{
  "n_layer": 12,
  "d_model": 192,
  "n_experts": 64,
  "init_std_router": 0.00649,
  "vocab_size": 8192,
  "rope_base": 1000000.0,
  "parallel_block": false,
  "init_std_down": 0.0,
  "final_lr_fraction": 0.0
}
Below are experts of layer 7 (counted from 0) of a mixture-of-experts language model. Rows are named router (the router's row for the expert), down (a neuron's output weights, with its number) and show model dimensions 0-191. Each number is 500 + 40 x the weight over its row's rms, rounded and kept within 0 to 999. Numbers have three digits each.
Before each expert's rows: a language model's description of what the expert responds to. This comes from a sample of Wikipedia text that the model never trained on.

# expert 22
Field label colons. Colons after infobox field labels (Preceded by:, Key people:, Conservation status:), plus list-item dashes, table pipes, and words like including, named, titled.
router:574488481518525524537489527487509565555518471569529515487516533510455519454467423486533515447525474549523480532471542402536514494498446483488482502475498583468478499471498380446493534509535473505530551512456499475558506519451423520557503595570484463453552506534465531515551483477508495473493482461492564512489526520493481533554464585477558558448499521494492523535496516421517493483514472495460516483525529465484512481441529497461518434501489564518538502432505475406520488504499465453476495531580441525527513494556474475537455484454458500591592474466569532411504441416603506545
down1:543423494574555473458515522533462570514584534523461493517582478486468438492424451496563441514560404467464495448489486489458491499506473529540506464552519474471475501480468539421477482501521426507434505536408529454481486572563392485553476536516477439473493477466493543494439482440490541474507461503455501523483521523436482513556510574506408462553567519550498484466517504476428532461437447529516507544489560529465511504507568487461513473472482522444542472515494493409470527519490490458560497533479508477482534469543475454453490532521437531499568445571474544530520494478511533454
down2:457594534462470557517473550557509490467437450510537483557523466464492524415487487498502483555502463488519462560466481483547587526501538492565510519503466484478467466435531548465440550428453533441450488468504491469506441431486469491376445533534514483458480435493445567531482487527478461545484499538506515456443515543484470466522479463525505478467483513423518563444524461480482459457527542511426439508505456537498433493499490571494488560492511458536532482508519523508530479511520489535583524528563553483467509546512487530488512522478516430549567541399568514481556518460484386458
down3:459561537432519587458457499530489459513527540492487467542533451509549559481564529459524484451487538529515566492427458468439480555594458471507487474397564526524455486507492486475531486542574486459542577475502498551583545479495490526525490454535471540453529532547485491511482460532471495491545507508502494553543507546489532533500427514491571536474519507400481489509498528493454518541538550489459480490566524496489430503467523556560492491507446442490568446511438468517458497570511475581511513546562568502528533390487569539463433514456515469487479460531526433480480482433526504465
down4:511468501444491510495523577516522493538448435489490526441450475470474506529575437522485574449544510548466471479495430521515491503453422488524403504552495524455520468465483504453492471485581439497490479574509510458603514498520450501478462533462513537492455425471479525525525577550540522518521423472504552489540445538453499472476495586493528526492521541508489478439468532469460471445535490571556504522521534510703491465539496506489456487490469489505533551441582507504487501419514546481517519547489507516510566481494554497466491474542475549498519501497492489521503489480548464589
down5:497516499599483480424494486445506483509477486566500462552473446439427574538460453548541475456499456425403442635512498546462482483490542437478478540513553506491502479474490448515448494515494490488455496453564564479511438546475493449550441460533428485524525416530501505553534493486467459504477506483463529550529611423477433494554504602517526519491494493512486536525531513474522460440485457544449497458516474563463557477569479505493453529492500466478512488433509419514506499490458497510515461554453492505447491538488449514443483490446471479511565486456500510526495557476561496495
down6:481514467457497399487487503500542492509595477539545431496480474462568522531517525493485512456512473484518534501518518506487503494450498450524507554507491477461487507543495526468525547507499486508536454538458454455467500439423445534517450465510536545502454473470499512487489455550549559475523523494550469540520470569558469534534505507479545570545445567520486424566502524524546490440480461461467490508476487531593393443527558528531473485477463496563480556565517572550475511476579501589483492625473440469525435455487553405570480542518513462483549522516540557526485511510509558557
down7:477486457500373458511502553490502537477515497448483507559554546505454553486495470498522489524522542543488507539535533495526596532515493407470527501425432497560494462494515469565566504511501516489553504479471465502572462531468512510515520456492569501479485493522464528470532546523466500459518521554509507465452469488468559488618442492470549539422552501526518507516519421497451435507547464455460490495522558547336442503528478504500530468540457448491542525504477533550519464426434503546532453433527511502456443542523458558543492532486512543533524533477449522490490515567476566482
down8:544522503531495571505461485538490533544483470464479471477492553523527462470559534530505558523427468437458482506563463538506556496469542554522473549461473558545623448485522461552489517466466509496461475495441566466502480456517501540480484567471528526497544507519485533522497501521432463479476489483569575463470527533551526311473528587534475521530432471501547544575409540478513534458448482531457496452524498455524521487512474476563506501508526501466503503539526474474417425496470494494478477465536561544490506570531526492479471492458544525459456545541508523412461490481552510497
down9:507507494495508435452522515496460516537442518431429508497580482522523531567489473479482516495464516530529498523495459561488429511495486553478510508552509432440540534525525514458436481480511548526548471535591511486543484544518452464502540538552592518503561520505499521544476478447602502446522503519466443607520474482463551495524506467526343434517509492521482540487554466446493558470458566522395513539435550466504493499515543558530512582487503497549518470504522503493468467498550578444510470490447551518498493467482523553447577530536491549454494487501493494453430517521450463495
down10:429485469512477497499540449488491511449452515481541487459498465578546521472521497542476535530396463522506554536545524430461454524424495489485540597543504552483511495479470435480495531439459533514534459494469492436476506491474543557559537476518540473588544487463472501573498478536498517454470486504548457479461495370485436526528532567467560475552546470508534506485580469502490494518527493382491472482559504460515574425498519443490510536480473519469498454617514504548518408522513558499479478484582474528459452518441514497522471485519460455469506542538449476467517500536531490458
down11:518569501505542607468510576422462545483572543478423520469475479513472474482488487541452477533512549508509494450545477467491526489514519445513456503544504508453532504537506511524499524547461501515595507403511510510493476523552414533539481447557489466509534552523467491498433511462568455478466500457511484475530467510494490479509590549401488527512499470533443461475571486478458492510456514470441415460495482543426554461545479477545540540442488502481428483441509528463504473484500475505562493457446422433602515474488461506557538495562531487539432540468551441578529487468502487538
down12:536501614548536532468498519452569518459545519505552505580506467557485506502457411510477588382504484470565504514486545469554451562474502436452477457483465467502481468497441496516552407462517543527449533477540540480509492474581516533548504505538533492496457553460521472525522449521525519488453491538476477518508465481489512400483486558541544548489517521508526423534554404531525502517529538457508539480501509562449516505393489553463449447462548501506556406464550510475567548512550457571479465552495510509457481511504461504504529490506446513531448545537478451497499542501490496495
down13:463465460448460482552555415513481489523483551532500489474414509486506591491510558406519484411511436505536487498448452498466516581557455532440496487443544497501528451502488476537564479489476565488550541538520494510474485483499497552511443491524512497546545478540532459512525536458445502536496534532514506532492472552497454498502450518544488431515493499523494573485536473527527483528527449479468491522535515520491460531498502562451484516554489533451499509512553493554498468508480526576414532490461519517504477396452515541535468611493479511535493496374493614541552554480494476626
down14:536485458403494501511450510512486547518509482453467617508521457458468457418531500467531510517460454503477531490511497503529538519514502480537428488524469502475524513463447491510572438453449396547499486511468429464502541498425413509487459509467488512517480560514557490487503522477486593460588426509560466494550445469493532521531552414507447556461588473495501478492502436581500523480501479531474512515510501481428475486583539537544487581486427515533493478500594460434493481482482478530599452473526516474545491533515455408498518512496532491548467545536462496454478495506504465476
down15:532491467467527471457443509547524546588437496493387508505505545481486559486476464532472480530533492486481557488482484474522444521530539482452445535494558509487351512523514534486522523561466469511484479438532485586471512613516486512492457478517536537514489485531526445524500483495525508478532499527591447505537464517492520511520523467563378517452506481517505529568538494468526520551621475485484435480422613487461520522542488484419486563518533506476529531470507462486497483493548504457511515551528545494498423508480474462521537552543529536423502499497465555521462458509555552533
down16:451524540431538544484498503540499530478504477440418517497503438555533430478450430545535493516511485507502498425467492454471520505553445547432448462457558493426569505440485473540552525486527548466459443546505501508457419485566445465524505458466489499530469488466456531509494482492546568485509502469417512505521543503554502483506481480511556512465463544543512523542427421540543485525484535493401497479507518536458489470483484496544553533516501544559507512573514458438450535616558550548472491478471529473549495471505557469565509459441454531521494562435524423551514534458444512549
down17:576509458411483484507507489492454515458524443552530472563538500509482400486532552495568512498461505520431476486515476501518571501508500502503406505545522501595488529472493431502469557543551489529541546553535560452472477555522541504450450545494440480457568444540445487529524450542521463428475544479501503500471521534496470555464546553513488415485586423492563508493458516463511520570491528441516510520531523479539486599514485578474541559515441514558553482476487513567491546451462514503461468484413534496510465467442506451502487516592547485500485485511510473485468437481474440485
down18:485555476523535528471573414526464405532496523467489501465589517514450514448491511512602378544458495540426533485460454520503533489467442511465519522486549456452468442479515534475502495515576485567567484535429473523483507558470444485592500452449495544588528477611537491508479453523523533478501539421526471524519538489467508468504520475500535467433507445506530470535436470531519515433525490500497459504496496536391427562505480480552534512536505490483531511547508457570539460458488575498563497447460502559523505551468510468484455514489495550517537521490502489453522484475510522469
down19:496527623480474496454445495444530505463522524467602455476498529456465490480553543481494461529453497472436542469503497526596481568462564425502489523469458529526501492521532552482429490516499522493475516508529570487448521523482504455510508466498508545496447569508540493495579482453507517470441516501462446566489474538514488493458553510435505421467498441537493484592519527497512525517517457476448503480469522438386506539467565541495484467471484530514523555567449522578470486618477519501488424515579557501459485425555450542540508527544529473522529502550523493514530543473466440506
down20:511569537499513494467475534531467614543439433470527495500388473476456579506549495524446500493449527479512451528499556456499523539486424435536516551549450484479502437514546528522507446535516440558455511506494518462457515393523504520493483449516531522478549586504562505493566476489518475505491521596513541511543527446553552450535467414517470452510468491473490464569504471494501507447548454519548494496432438526518498381565553488574519494456501507492486489556492460496432543462494506547469493463552525522531535505463549418503450475541495500442484516513483504514533568500498496533
down21:442497457537497523487448502491545445550511513538424507502463500546490450508442440493524478455406564557474554531576462471446536476477480509447522500454500375532461514509507520552503575505445496521530468455491501548504458446567563489465476516468502538453505439516552531542531471443471519482474490525543514505513510536497535537463510567478555507477517538411420542511529489470475482520482568468561524448471507520392498457433491551487430524566494519550433521518491471529512512446477544441544481520533464532452459464492485476510541545511455392570526481459535475558575507471515519486
down22:475472471514496488460483490520528502508545572511477543505588522540530553545461449526446507546476481563565443502471450487459470470499528522505486469464506428468500513482482499532546556494480470524487480499500589479413528478511546462447533540538519541556485501448482468471480460426432450529529491459465529424430536500496471449493520528504491507526489567523479481480461494522498434525512523417467427460489488486650517524540558496542487430539473454424522537521502519463530533474584468442462504458515561482566509481509611481553446471506538489455453499466450519465568556492481425542
down23:468483527501469422540500571493543494549471522505535546553488556573526508490489552465498522508532512458404505576552519475576504536493473556525568552493405534440434554503558474511544533482498477520460555502518469551518442552533488493481490533477522502562531547505504518484439463447490505452489474536471492552459532503504478605561502439488461464474488454541435515481518446543435510546499527495531522476469547541500544461527438542522520517479440499464493472517550532585490509536486421517540522513534535505559530484539394481532530505446506418547454541436470593527448504459462532457

# expert 55
Table cell separators. Pipe separators ending table cells and rows, plus unit and coordinate symbols such as km, mi, ″ and the slash in coordinates.
router:477471477516452434479551458497524517556581492505505424483491517513504481420568541523523499438530472513520485519513513441607554443516494515466499522480505522455516543471471500526451524509489441498533522535523515442545496533529407492557551464503512564486468521477481445465466454440558564489517557521426549464479492478520505488465543497481481486516474527558484451579495415419507597472461505465484530535505452531460442479459506428409465479440522495495501505567482506476521516504420503488507401480524488504492484523579509499551498553471476494568506455454538552474400512455507594462
down1:562495623413526495500519536527537512457546467536487578498513442480543500536472500459479516539489489504523512494489456551512472522489569568510568499545451538471486533453522487496539498515514451482569464501552510450563519419539572442503546448488468496466532495543552615505494570534502527507463531465488453479533503487518501555502432503514535524537526522503445515537525519449481593506499529560520467474499461572523409470446507483483524500553454530512533514481428472528579487527525476455532518567457550473493533430510421558561521473436494459450459567534471536478450499503530582484
down2:567525464525502524585573454548448499499497448567429535545472424493564504491480459521538454443546490518448434485438522522556459515524476489512487485507545488514513503488473486597516488491450551486532574537425496497447540481430574538375537471461507480517484511491558494511530455542576475471457493505459459532475540482455568533482409498545450472435458530503501548490468470521430510480507529431498498472502470462490449519535501504460441428463457484476505527521527453581522513472485559482435546400461466464507473519498597488540472488487519502500471475472505523453484551562486480527
down3:465518579467543500490487473565490515558421458528527524443529448539455423489551510445489449414504576556475451503468502526471517406510483526424472496498496518509553549479437553486522478534468561508543470441541525509524483479443488516545472424512501517558497496460416507521412512556514467564530554462525476512482505500438471448567484527521483488525519452507506512528521481470570519519498468482445435530493494479443390451476535445499501446462519472543468467473478543519504484519498518470452511573485501448489447452472559395539447507564534557502493488533503575517470432481512576499
down4:536469489477484471553477535505484543552483497550557486495518478538506443490436511496460544436480472465493502525492506495493448525598443481457463518507532410482447500479573521526534447558478596611508501518453526543491487501463426527500511497509456521546459519504467501501556495492492593484496492561503526478461491488593513494532451574476493489468485477538536529589470517483567552483528530497505503482545545471485542560546463573557448526514531531498593488534521473475452513543493441523487464539500491598474545549484559506560404549576487509484593496500498473527537427519490469580
down5:567498525570509486485461483510479440498516516527496506475503487423548558438544511508541528497527575435542556457408501475593522455500490526475434511472587527472413489499497545495534469572497505504493556507504532435495471436476453435571531428525518441546500536469541568395531610499479525521537489541547495463516463457535521538459445434551463484496454532442522467472563466520502460469536525481481453507497486507489424506489511531508535521496487474554497476575572511511548526536516445510572480531489426482528543492508565526487494578526464488462449484506445562459502452474491514474
down6:557467529518564544503498540544466503516555461494484490531489491509524470541483469507471453556538542474453458431499550495562551509623408489492594484502486547547481441514607400501569489495541507508510479483469505514606498498522544489490495517525482556488490524498511466498489520500566534518504530492529425477540522447423541477567498484484447528436556480482466556500491428535531543519482435518504453470536431517488503543519461464504566454576532444495503491508472496495472496476495544547532455432501540436553456492583503558514503491578401553449527545465485476502535551508518488525
down7:443463437510506539479417482539467529554513443399483565522473496475569595498490510495544508543584459463513503531534556489562509352546536538471552463507551528522524509420447466527445571510512528536463520473523540441487520497513436492553450524476523469583480510463484428503498431533565502513515461500502500492532508461509546487497441532475549490535532496503542569474529436505519535545483545551490559507443508523491465521498535473487504465487531482523435460490520567494528590495482468492492451468500510485460528476492475446463479471502461509526537479543484608458449466599529468529
down8:496497526493561443538476549524539536485514501470460542529461439439529534482522518614563527565479451463451527426519454488468469532468487507501480475501521558421453597538414396495511523483472513499500509459534490529524457505543533466466573532541548558418507510529404462500579497466516427450518449441592515530490525504492502519442493545522516472467476434548421521445511545430530521543479495496573487475510509485543492494455442503510461481456421433462474507492473566473514509533482573585481474472466427499492492550491477496483496469540538551508505458512508469460486519503523489529
down9:443517520464523522497455506521519501500479401447426443493473467441483492491498540516509517496455511533545504477545563457480512498499487496478434487530536574520501525562502526470497539465490494444543469525475505536512541463552574535463447535576478470504479491530453512500443442494519503523509506451578491518546539553489459479421487483492519511460575583446463470577454502481461507523468498513608501526440482507513443376488600487502522454477420537509531507520496514502556557570466508457581563501553537497437478493532454528503498434457564538506433492579550453448517510508445513455
down10:490545502538459456408418502507493459437519440476515544456494489504426545510484520572502433560475552479529528479477484462525463484533488487592510491500531514519498454569534491544550481544447506454489540531461467480475514479528494473548529525492460464508447509501578557444512509504455551493534471548522549497495419549487574517513487474530470505474445431476514432410451478569509435506518460467549498487512478447526577467591529426471512476456457484550428509501481533511471504520568455508485494468541508530471568477479556462452481547537506538574522468454517530436499510598410556469
down11:517473449509449486484501464527580491423488483560526493613491517500482514476575537477497476424463497567531581532520507447472533494467528489396520475538506464488467422548489513542504502490523534521463506440548490505505434464588477424562468478499519480501503587540467514524475433563486414496551479488515510545553437516435549451489512555486499452452487481494446477450516454486504529553506563547574482466516547432509505535514492494469570491525531491492489514483507476452500504531476507425445399560493495483445510465611446551534472466430565471496549493492495501468505489515466466518
down12:509469456520505479446502502545532471536477530503488505561550525555498530538548543538505499509556477512444514483501502457458510552497497461515541557489504499534442449553507449488489470443579495474519423593576522515522442496493476545528436530509488572541503507526579519403506485510536545512560414512531496530443518494422566520436472542509565500455457492462478463442473516537572463550520531494485418438522465540477525464543508557530564531501510477501490525412553446456487516480447443544516427481471544562482440488470472480440545470565488463531524578430496512494437460484555534528
down13:476609499508463522507506438508502497444562509579507576530509477519472537475495452499548487473485420536500495513408462499503556505468491554493471461530511450507465557457519379522550372497483498468522561459524453448473544573474459577478479464504506505555536558454510430532506497537465513541483547513474429477464517524461464511488512553494482487548496510549499511567510488528504542502495471545589552515461511530508527460491571548444554514555558492423535497504447498496449578501537466503442503441511468540529486525536439530507482481429449503504530540519544445491466511454535413485
down14:507480541499555498508440503438510492529558531430534510427544503457514451511516477405514577443478502444501424505454508476505513531504517483495447520535558542510499508509494530523504492488539617427479454501546470565399540494472577446552450476443508512524441509561573508517502482501523546507500441473511529494466530433515544538504449440512464515515524537489511481462568492469543443501578534541520476544503491507458520493496488461538469572482541525478465469519492522446436475527526422495376483515537530442526501463489475422481467469387467531539435543534476558496468526533488476456
down15:481514456433490557496462460529530491470537473511503497462471514469510530520509558546478478522523540456495489521501543456521514432559533488536607457526450460484586458499543531565455621504502556504520534523453501536511475500510555522518460460517476491478471526494496448488520469415534492492478495566464482502448494508521455535446389493479533487506528536501516604449511467495541483597491503496497529552554511506496453396512523516531406521516514521424553485452479610518529482549526488503534549483543543454459588462497516556551460467476471537462508495601483493522526516564477535557
down16:516473512543520465435534495455620459487504487555476533433555490473504500449521390538533501489459488549501492435503459475461619449525464509495446434494517449552506570511560541490574473521564543509455508527525506514552562536483513503491510441488443492573491500524436498486500519461508515485549453518594426497501528517474491557484435403504552518541470410466558483513519501506460421470459428497517472460461501500511455541533482477468446495536471499540484430508483424550506473490588523454569514506482483456490497462541495539502546494551521495507498558532498495476478562535433516500
down17:527470469449521519485563440522537442508477516549556519490436554534478536490557505502487449542474534420482492555515502432477450428518427470521505472594556482496508536465475497549436405493507554496422469467445560443521557519613546495494480453493502452533485551541515489462484468471492456564532468484481564576458446491564505511509509471435524380425519549503492537511491530522533527517516560466572509541499515453536528501597500440545507442565492416455471504502482454503487463516547496506540552466500489466500514470514475493520521463504463511480474510541495457523594509513500538496
down18:496514445441434561570482475543541485525511434499479534432497536467514500516512489506511484550412533481432459563498494571540554458502546514493509501513525494522555563532542487531567582476468511556485557546492498462493479531459476549511481503527456493451575516529503496497488580474591458474469517462467481464531484492499514581489524514489486449514541502462454531493438554496481564540573536531434492484521426484479501519445477430494517511503484510485465521470552515505459495435491609435451490511485563546499497447464474460504513629509592573528506394523463524461470480441484509487
down19:479503428566506538439508527486462554466493490478512514483552572467515523510557505523530465576555540553434490458505582479502510486530507531605614474600522578529476451505561535535460593488362482532464453518483466503465530502500514492518466481468435577516425474504473566472491551456477508511453440446553441533426506510472478510462454483445551542481568488540486543532498510445482485514469521516467491467471473550574480548528510559534472530487511544476495469468471515510492491445519515498451459510497535527496534515498497449492460481464497511444520432519521551492548552500412501489
down20:532459524528531524485474515536496564490511534443542527500445526541470498513500483562450574559536472566533499472492454512495470407529540481515498512480492414455520455463537531480479531571474486515539540481541491508534527467558449533565499583499508542546475493483500467523510524490494552464490467494533484574509424504457441514443505564488516478433500474496431404469483542524485536485449526552496583459520453533539442459527557572493533466505520461501535541472474494381507448523439545461430473538495509483553524530513453534518474556490430550546574440430448520427476559500481447447
down21:479445495472521510489530456513480550565559510528502518469512437431534527535534528526464535546525601465520445503427516494486467521525511448517488432509513522481500492550487566514497478568437581557525459537565545528468522462485492410495538481481548541486391491508545505475516483493529520458473527546534520510608502484503563525405501445545441459501480493553468436527517456502509594469473554517467467511417483534535562533537506540495458516470556477550468461520491490533536524492498553558528560539402489479402512535500522479546514554500554493500549479493472468450495516518424545448
down22:481505531536508502543539459501535528517457490539528434519409524469419487528521502467480551547497496440426524556439483517537484473487488482528484480505468487482484540500540475598543529570540520477489464508527485517456555501541491458515452520513497575460480566543473545510503503556511382421499479490526491474460481517516438461529471505594520505512537556549519579545525486495528532525479516454518492463479423393563505498526524524545468462519487547480544565519519515488518523445508472549432572462570528505566484556466536506568542567500478431505484569482565490529545426433465476569
down23:429452526493525553500556461540542499561522523444523479539504503436512587450471459500401493457443547528487453467503571516475461501512450578458410511429462489474517451470492486502532437504457556542522517524508461462481490435521527534486551457559514509469475468443484517454575489493534453478513536469478557470490478504506593485441547524523501496550529450537515531514481443494475483535464464561575488441522439578557562444576489458558405504444509491496510488508478521514510474442532475532508487513499487517530490540492559455575463502583488556470580458524486483460462551441530501487

# expert 16
Empty table cells. Blank spaces, dashes and zeros filling empty or numeric table cells between pipes, plus LaTeX tokens like begin and frac in math.
router:525502498511523457531570523495570538522517460524527462498492502511519456458519534509509448472506518499506528447513525455571543452565500500460523499504476538526465513494454455475512469501462470503543559561537482497487522560517377502500536503532472586426539511515463428455543499425566516477508489465484523567470526548466512539484571497435559473417546475523403591612557465467456552485522487445406476558535531486461463497493457465521555449471506558494452465537474496466524489495426529478496469499541504487482480459587459513559557477501531434484511470497531554435464436457477492522
down0:450495516509571512536505551437442480486532573540477600530613484493520468482543488491390443503488551475519486498455505486563559550464508515560499501454562495455494553466484505449547445486552564441540497429529472504475503485461509535519464546439561490486511440500477446497475496521502489483473506542518481551538485474482509529438510496522487510476511602484457515503522564533473498583442444470558489511467473419487504580596492532521547448507506553464520480560543505527478485470533526487552469527597499529511472441573437464482475502480456540496548568487503501530542470540495556569
down1:530520478470535480556438460562497480453488474549545401495458482471490508445451487500489460540479478518457449505474484482474467408518417510511550443525472503538489440450510459458479540521496489569413542451507484495474510509472457542420447514442504508535475476464480530452478498557536602566528473527604496518488458505497467471580415513479571517481542508530544426498526429512475571530516514583508535514524495525424490521517511442455530502557491478526530506491508447524459485483522555478514461605441458574506494540494492472483497442442449440487523525485524541591514519498515451526
down2:534409479458578523501475479532442487484427529507481533511526603571534494474436530513420481465431509530469521465522540441534519515530502534551590487433528505546545427556498429456477504533529419510478505533478473537572545465453537545491562512574454476538504480526440489529469468542578498537525498505552515513528490507493543608530548429473520517557528523418543506463465494527544551463496488442475443496513437503539503560506541503510452513503486551513487442426518496465487512532457464464517518475528477466511584527564509433528527415560543496546513466502517489495476535510472506528
down3:538493488525505501587439510484483412475500561513495502488501520492470564544497565483416486465560542496539491517537528550551499492500554513521412448417513487464506477492554480474607480572520527546451503453422572469532557455614535440544513492502479466496555505449518511525505533478585533502490543439487461500526514477474596520532392466440517489541433513471505505515525458534447469501413525468513527525511493551465495464478471489499457497507466503510483497512438490450519526497386446560488497403504520496484509487513514448498430472536471512522502564562480516509482534497555513540
down4:532538435536516469489511509458485483430559471489455436524474468490486461511412538524553477433533533488518469467457509411504456504532461506482527465470512464507505529491499506513428471539522574537572466623495457505481500494500491481535516496499461451508539445533515523529454515471499403540449478495460472386553524492476466512503523518517466501584532565541513500585502561483480446528499513525483527444526477548537550525544438493503496442508541517456480497519519459553586517471504504458531466522416523409441455464466571528431568474517551448474448541551516509470497537501578432538
down5:472514532531504375432431532486498443575418452552516560491466491518564578472449498468531453477507475459547518494520398459523478501563506498454527488429494470555487454560487467583503476493491548437495507480556492390507528496527471479478459529522507450499462512582492579479508493548488527462495471394468495549537558480467486468527522551498513523521483509543456531441492487557526595538497515543468511483489464511507510514466509509459537498520518541557500540470488401560536517521521483477470573463460511481405447482457480497491498475515506546458489457423492514496490461508576527451
down6:538463510497510487460493495492513464454531488469488517480507500472506449551515465473476488510446482517434464432533386455437474551514541509592583561499386551465420525517483527476475524438481462475536465461497499523574567528495476419504562514505559501478569546499513480468541446474466535481505451544515494504481463433414505487440462528525555495506500482437547435518453432497485480497517443423522592465487515453521449468520488452504521492511484447523479441571517381449479513437508524440526520535519488492553536491464571516494537462485467485431507464497502539451514537490533456483
down7:513506464555515470517513485527537492464430514549587490465493523496482408433506460478544475508462486567528388448410463573465465497473476506555514457527519460550475446453584531488554459442455540577423533471528437439472497482499476556494547505522466557522515486597470516467565464508467505506532513574498443493486531539471451520517502491524463466445535528457533486416474475506485496534509488448505528508435511526493537583427522484567486456521540501449482485534422541522430441465469490464527508477512481510513465463417531520524530453541474532520501519465466496446557535544429508525
down8:463455436573493513494477528493479534518457533552568467616524436467490424418509509520532440462523508460411532466494474561482523513495446491476519520452485416497521498492474394492502492438524493481473545496518486484417557510466464515542449448482458519565485450494556491546451534525458491526475552575509533517530484487451442476497495467483522523551511508533568446532521487512506510482503488452478455528517509520511433552453593520536490475540436529476544479465527494497418452543549436513581442459561464399530462527471436496456508497542468486530565514442454512508494496457529471452
down9:544470512537505583493452516536527418531568518550490491502497542479464526509471513518495473481514508504500626452490471479522530504443479501446464519494564496466487551563510456503479523512530492444453556510467490489491449471530499473480514555527452478477434541464498493494498483573499517482530507541392514522556425552420471493576408492519512483434565511540510480455507503533535452486456527547503503575505550577543498517529497520463510539573506572552441592533513533474526517474512463441455563503412514504562475526506474442514469558468421526591520458538508534444478486445511504429
down10:501532585532521545472507491574598495497479494507597551523483608472551504484509449506419492531513529497542515537479433486490457554497512414501526545502513474475500409491461511532457486481528496508602463509502511549543524448540465529507544534565489519513550469516498472471531538452468539581486465563496444428482445526456475506561579506527521507484503517589542453472588525527499430537541483515480442496430445493505514537462514491543489446493551504557538534519520501493476467542579471452463539489443447485533541513543514456554483477534490550534436402503502493560482516499455492509
down11:524493490573464541527494592533530495549484477398562487454473491535488518518478481474536512522468498516529457546510507466480559482398552577501432526506472523525559456470477508459531483482422535464526495497475426505535468504553587497501432503468516485429513546499522482463472485490519471497506509557493450425567497535538553438494450534438432525451518526485498474568552514493454577446454426517571529489467541474528468501488536507447561594529557491408503474503452444509516498477453544492533395471485508543507487533485523530486468519517570581499527447502445572493515544489527502489
down12:489529462491475501492544511581478498539448478529480558502433499494560546480504487516451536540560486560437486481483472539492479512487463529561479504488548517503554565510505443493513543481515496492511465508438507515490492503515602431587488482538511365497469558529566506588474510563507535536518493472517498486390488438538502455484506530487458479450516500548506453512438455588448433444525550504546491467526469549458489535510557494542466529520451506540544467509555465472515537542519441444559512455510501485460459454472421586454543525424473502504473537545507526505544584452514566476
down13:566485502485427478560418525500511471508476503436524421510455486564470455424526522459607428481497455505513434538430449522590459440480533466409449495494525507473464555467517475482439455519492502502472537529537460538537494521531443494505473435485412566471454479540461538495570545488491559508484456480501485535511442550508472537493558475507520504482460506575517498505501471519541576434545549504524488470477512497474505478538531455504500571484463515486499482530440425529452512553461491437549493582470544518530469441598502543456514444451512511496543457530472527517551480439488477533
down14:478505483548459590458467441433498532485509462394477489439524536470493502563497459522599483574504506512499473542490521448501481511473530496458496498567594464508517528499465471466534507577522569499493502502498497483506472564514549449533506471489490477554497495564498478507440508549437491486429539390518560586527438531578449525498496483484521483506458568485461426514418466502522468466437540553563515509489505495448477446523548523525492522494531474524530451415500495525467443529516506421405476531505524506487552519548532496470494523488520507469464516400500567452463444456521482553
down15:508518520506506480544483553486559501493478527501440459541407495505597499516474525431487488521570609517518496588512535496516477505418489477500472494475496506447511458472539547540520485509506495418596502532483539508548514510467489467535526540492521527581501517508478544490496527475469431503460599514481442470506534495485574510485477572452552526492498544498516497570441574497518545485502514554549531595494465497532446469451529486493541509496456483431479491493526478510494569493478504509449419484482408457450531443603544452541475447533527432497499549547397494559494463539469513500
down16:488476468477459455444522475450473466544452522504582495511559530543487507493493519498482507465499588496530583479487503502510514493539497547482465498470498490527525415565496484519415462451461516516557547439500477473478499557567430489558455451468550483432466446549506478496456526493432489492567507504551437554504452468517516446541574483449510507524543553418428524517545515496492492569442490482458458518483558526459494508456465567518475562467469453499433514415458477531480536507503536567544415510554504488543473468563457520560480490469482501481520530472544532552607529482591498555
down17:466464480545468574368456472494469449511487453539502510574525474472423467473536480505546484431494472493499546466534474496552505513526451510547521527506556477477521482500497482470475487465473414512552533521488469471498535559501474567492504455551419492583506539470408458459499461435449498425496453453499552477472466510409466403484535579539472545502480509558506509495488485547458470498510400467526550492440506526500466436503544461495505496502578486527474527465472461416537453525514502528474522470466472521506433495489456528526510440479479427515562422449462518428485551450518517516
down18:481460450460542526499438508498461528461500483574475558496543457467455519447442531523454464546467554539388506539431516502485468484451516531486545486502525458531512519501540452486557477510535460475493531509444554479506460523555544485454474495450514537488515455502534465519509488605571448487501553472450509456518525537434499523481495448524565501421422510513526556478507486525459488506520581481521444460456500496552517548471540509474509465576472489541477567488466521484433501570496442460454595555447541454439482573514495543536532605555536520477519521598532473500512484573495486539
down19:497482398509480465513445491581503478489483524483464536475530482395504475467467474485529528561498543398406477521523513530493537452518483500525539458542527495442491508460564490528500409537517537432519487489525527506481487541482490521468488568474535478553548515447512461438507482500477511452433478515613519475537503495490535551481521432459428402484531514531511460537472462482549555506535525513526463527523487485534583509507575488493482557458475600494499596527547510464511463526413545507545498470513437485526504537473589505462572496501459524464478494535476503432538480596512491526
down20:433519506593483515501506447493558503510469475518446520527455529511482540408488520576506496437567506568520553446512518467473488507435465519569560523543510529519491498539511518499510512511493500537497530496539504483567503511489512490491569491445467499457476480405433477492513528515513438455587518509534524555513475529465582546484517436460575506469516438529421542484418422513495434523486520501535488515527514559546517483481476504487419630473558479468526506519487483515464545449503415532515482473492464511425451574449482573454535508549462539483494493520552564504432432495455530493
down21:515507530569489471446418551560473503463482530478554466482539473451565500417526471555517488508528525454519535466514517547492519421475522560513520488491546461447481465489524506492551436499400546449457527455428487568464486390502435499521556449485445485459489496526464475500496450495469519505411514487470535519525447552461512536542538439485487538478478506498541487494470463558483412513544499544409525481429530481528469533440499543537457497438432465481493535513514542444475523421528497440492545555464483502507566461484450486548592557528574493484524518510553564539471481484512502544
down22:500574552546464505455491520494548510515442527511459516545468449519530562518508535453543459472483514459503482486458537493547506452492462574427466466587397531507489565487463495525551472458487528531537502482491511530531431528468515508512569534514609449502446475463489454508490550466368544413462495533525566506493536441540402584570492575573520513498508488464507522524513590489491527525504472538503546537513473461512525472491512510484548582558533459573511552516447528529537531505472494491428456468542522456520528537503440491508550499531530520460490491530513520557499527544495455455